{"n_layer": 9, "d_model": 192, "n_experts": 40, "experts_per_token": 2, "d_expert": 128, "d_shared_expert": 0, "activation": "swiglu", "moe_layers": [0, 1, 2, 3, 4, 5, 6, 7, 8], "router_score": "softmax", "normalize_top_k": false, "routed_scale": 4.92, "balance_loss": 0.000302, "balance_bias": true, "router_bias": true, "init_std_router": 0.00701, "lr_router": 0.000962, "n_head": 2, "n_kv_head": 1, "head_dim": 96, "vocab_size": 8192, "norm": "rmsnorm", "norm_place": "pre", "norm_eps": 1e-06, "positions": "rope", "rope_base": 49100.0, "rope_fraction": 1.0, "qk_norm": true, "attn_scale": 0.102, "tie_embeddings": false, "parallel_block": false, "init": "trunc", "init_std_qkv": 0.0377, "init_std_o": 0.00889, "init_std_up": 0.0377, "init_std_down": 0.00444, "optimizer": "soap_variant", "lr": 0.0045, "beta1": 0.95, "beta2": 0.99, "weight_decay": 0.067, "lr_head": 0.00946, "grad_clip": 2.0, "warmup_steps": 56, "schedule": "wsd", "decay_fraction": 0.723, "decay_shape": "pow", "final_lr_fraction": 0.0, "batch_tokens": 131072, "seq_len": 1024, "doc_mask": true, "train_tokens": 388700000, "steps": 2966, "dataset": "wikipedia_en"}
Below are experts of layer 5 (counted from 0) of a mixture-of-experts language model. Rows are named router (the router's row for the expert), down (a neuron's output weights, with its number) and show model dimensions 0-191. Each number is 128 + 24 x the weight over its row's rms, rounded and kept within 0 to 255. Numbers have three digits each.
Before each expert's rows: "comes before" lists some tokens at least twice as common just after its tokens as in all text. This comes from a sample of Wikipedia text that the model never trained on. Tokens count by the router's weight.

# expert 34
comes before: " of", " to", ",", ".", " as", " States"
router:137134111083110142111140165105135150139115126143128136076169108091127134141142150136107122149113126110095154147086105118102155106138095109082113152155151150132112125099141121148111128140071122120122106115134134081144116128138166129081109147143109142174107113142112079119127143122173113122129113164114093095112140159150161164125127126151149165137164129112130117139178152171104155160118100124071143109123121103126144106113077101129111113118178151136126122139147144132173134134129176080092092143173113123166133139124164141133116142087109149181150132109146101135100136139141126180
down0:101116134136105105124145093135120155111151121175110103167119107118085113124128136157120179119127114160141112156146190142124148137108174113139130150115159123131096134105131163142146093165137135103144154129130120103129129127146098122112103153138095161122124078109125122177121185139113110157155140064102138099097119150171117107143123137107137116075147131139123134089065138160118118142151178182132163167123125133181151119129183125114127108135103080129132116091131121131130097135153129128144155144140133152119115108124130123115100089113137138094133140118124074126185150138118108099

# expert 9
comes before: " |", "5", "4", "6", "2", "8"
router:149113095138116142111126111131120092132148124128083086163143165119133138134118136097124157143169130142128093136118083116154094124139127172146132081108111110153136113145123118168090118109178099157102100121158094164104147154131149106167154156149159162107134112161123129139132133077105119111152131133157095141122114085137134129097109127144139118094152095155094117139123077079141102137104117110110142133092089144174100148106084127111095119096105119137162185156177101095119168146147096121160116121102171130098123119157095124140094119121132126132113140138151127109130175131147125142
down0:161123159150137122150100125113121106128137118141133147080136135137113142086134086122089173127149110126131169110165122114141130122124114142127090093125124115088129185109135108120102142126131184088093091151169125087132115164116167135114127097135081107140129107130114114157119153154113135072142112116145137187118099140114098116128138112112137144114131161134109092132176117083128106101115120161161145118164119183140157121130093136135151158117136156087122136156188100115140093156140148142143136148137141147147129073103161095174133119142141104110181143125148108150138092131125104128

# expert 13
comes before: "\n", "-", "|", " The", "The", " In"
router:132125181144112085118122100093160094117107108131114148143137098162125149133100096125168137152145111156153155152156138154136118171105097115095114130144091162116138170176099156110175093093091135173121114138086139127165083097108140113145155107086116153137140169122124106125127164147106135118146123110140162095132107136108097108124117112177146146169125092122124190112163140154086102121119138152122117119161124116091140102112157129132127165159149104131126103123105120152114130102105096165113089131111142117112132153135139155161171121144149161157121123105082116130160130134147113115
down0:116118145101139124157142142137129120135117120161114123141101101131175149129122081148122155120139117115087109137101130166080108129113143161148152130120141146163101095137123155108121137120150146189152111132101144119124140149165097054136102102146131162102060169142126105153110107125118104079157128144097117113126108131114157121150163146159104116097109147082115087123119108062098128145119107132112128151136109100107180148141082108148106154123158129151146130147140130141146143131133128163101134152142110130132111112152130162148167148139144093173139106071133156143126153109175147092

# expert 19
comes before: "\n", " The", " He", " In", " It", " This"
router:122108153138117113107167163147094115157147129140083133126160130126128119147156160082130153098152093133112099124102124152093119130119182179133115084104123108109118116153138116080109112131147155106160130159160105091093143138141130135129135087105100107093170106179124097147159157164120104132138100156123117174110145130162111126155135090108159147186126176158142128114082116114131143135168157135155132111158138111146166165125135132111151135128102122111136115171152158148110130142135176138144159123112096111114071108094127103139116127143128157095132128125115112164120113127134095081
down0:112111147162092126115105110139099153115125140121109135215124117131110131125133110100108127113128099157122123154131135138135120104177139136177121119139191100171136171127121160150127129166163153134105103147066139131166126116137149169150113177161140137133115096115137171110122169123136109119122105143098161112109157105150137127128124118118146114179121150127180152157098121145124151139165138147167111137086132103132154108112114098142137132130101116098151139147124143138173080157140120093114105153133115121114117116173165145161142133115087152080094146147120117109083151147119097098

# expert 17
comes before: "-", "|", "\n", "The", "In", "=="
router:143169157159081149091120102140125122162086141131133170130118113113118119158150111153121119133120138114150174183147125147106107123131143120139112110150084095159083170131123139114137101104149089186172113083131113111136136123147118136153157144098125138094157136098113134088157172124136111085127125152131119156157111152123103143118098152163116093135139160156117137133101109127089107115084123153073155147158159136132088091087158124144168133169105114085128128102141103163134136132098140147107157105130112113110111147149128132122149081148141134090147151116117090139147137103131108100
down0:195109165141118143093148090130117107099119146081151122126149126091140128162119108175086090098102152086141101108118163139119146099148093109158122151143051112176121137116092086137144113154172105178135109149129154152120126137146148082121108128147120093106165199124110163125105145142104107142098127121154127127113070129099120148141122151087127149131117123119096089118105139142143158118147148156140133130103124120159123131135120121128124125107144131119115119146099090150116100129121073156146134121161160108137129131086124115160133148130140144127154131149113146161123169153130112112

# expert 32
comes before: "\n", " ", ":", "-", "==", " %"
router:103143132147150155125145161127152145098117119131133137142112119118094118145136140124138150141128145123146121123123103126145158103139154101129146115100181141117180118151145163165094145151178130202136109151153142086145151110126142163124120178127179108137113126134108139167144131121116142119153135135152088158141157116142131162133167146140133122106123085157167143171111122072140133111147124120147110121112097133157095171114071131072095139144131121129107169106127077127111120123134123125071122145131157080115091139078113146118096144111102143103103123173115128075165126124130136103
down0:122145138096155173103086117149154100111130122097115144087181148124165142070132094148099141089087118137147125140108149125137106096163118135114125122146098079138154124152185090123123149122087153094164123141140131155132127101151148149114107147106109143133145142122105127133135116146131170142150158106118117112143181131154145155137099111113165123092078141151149159144140130154100141133143134147116106109136197125104119108106134122104143104136123154108122148161151106101120138098096111108150092104135120131092143134182160114121114143111165112185111118140090125133105066089131131131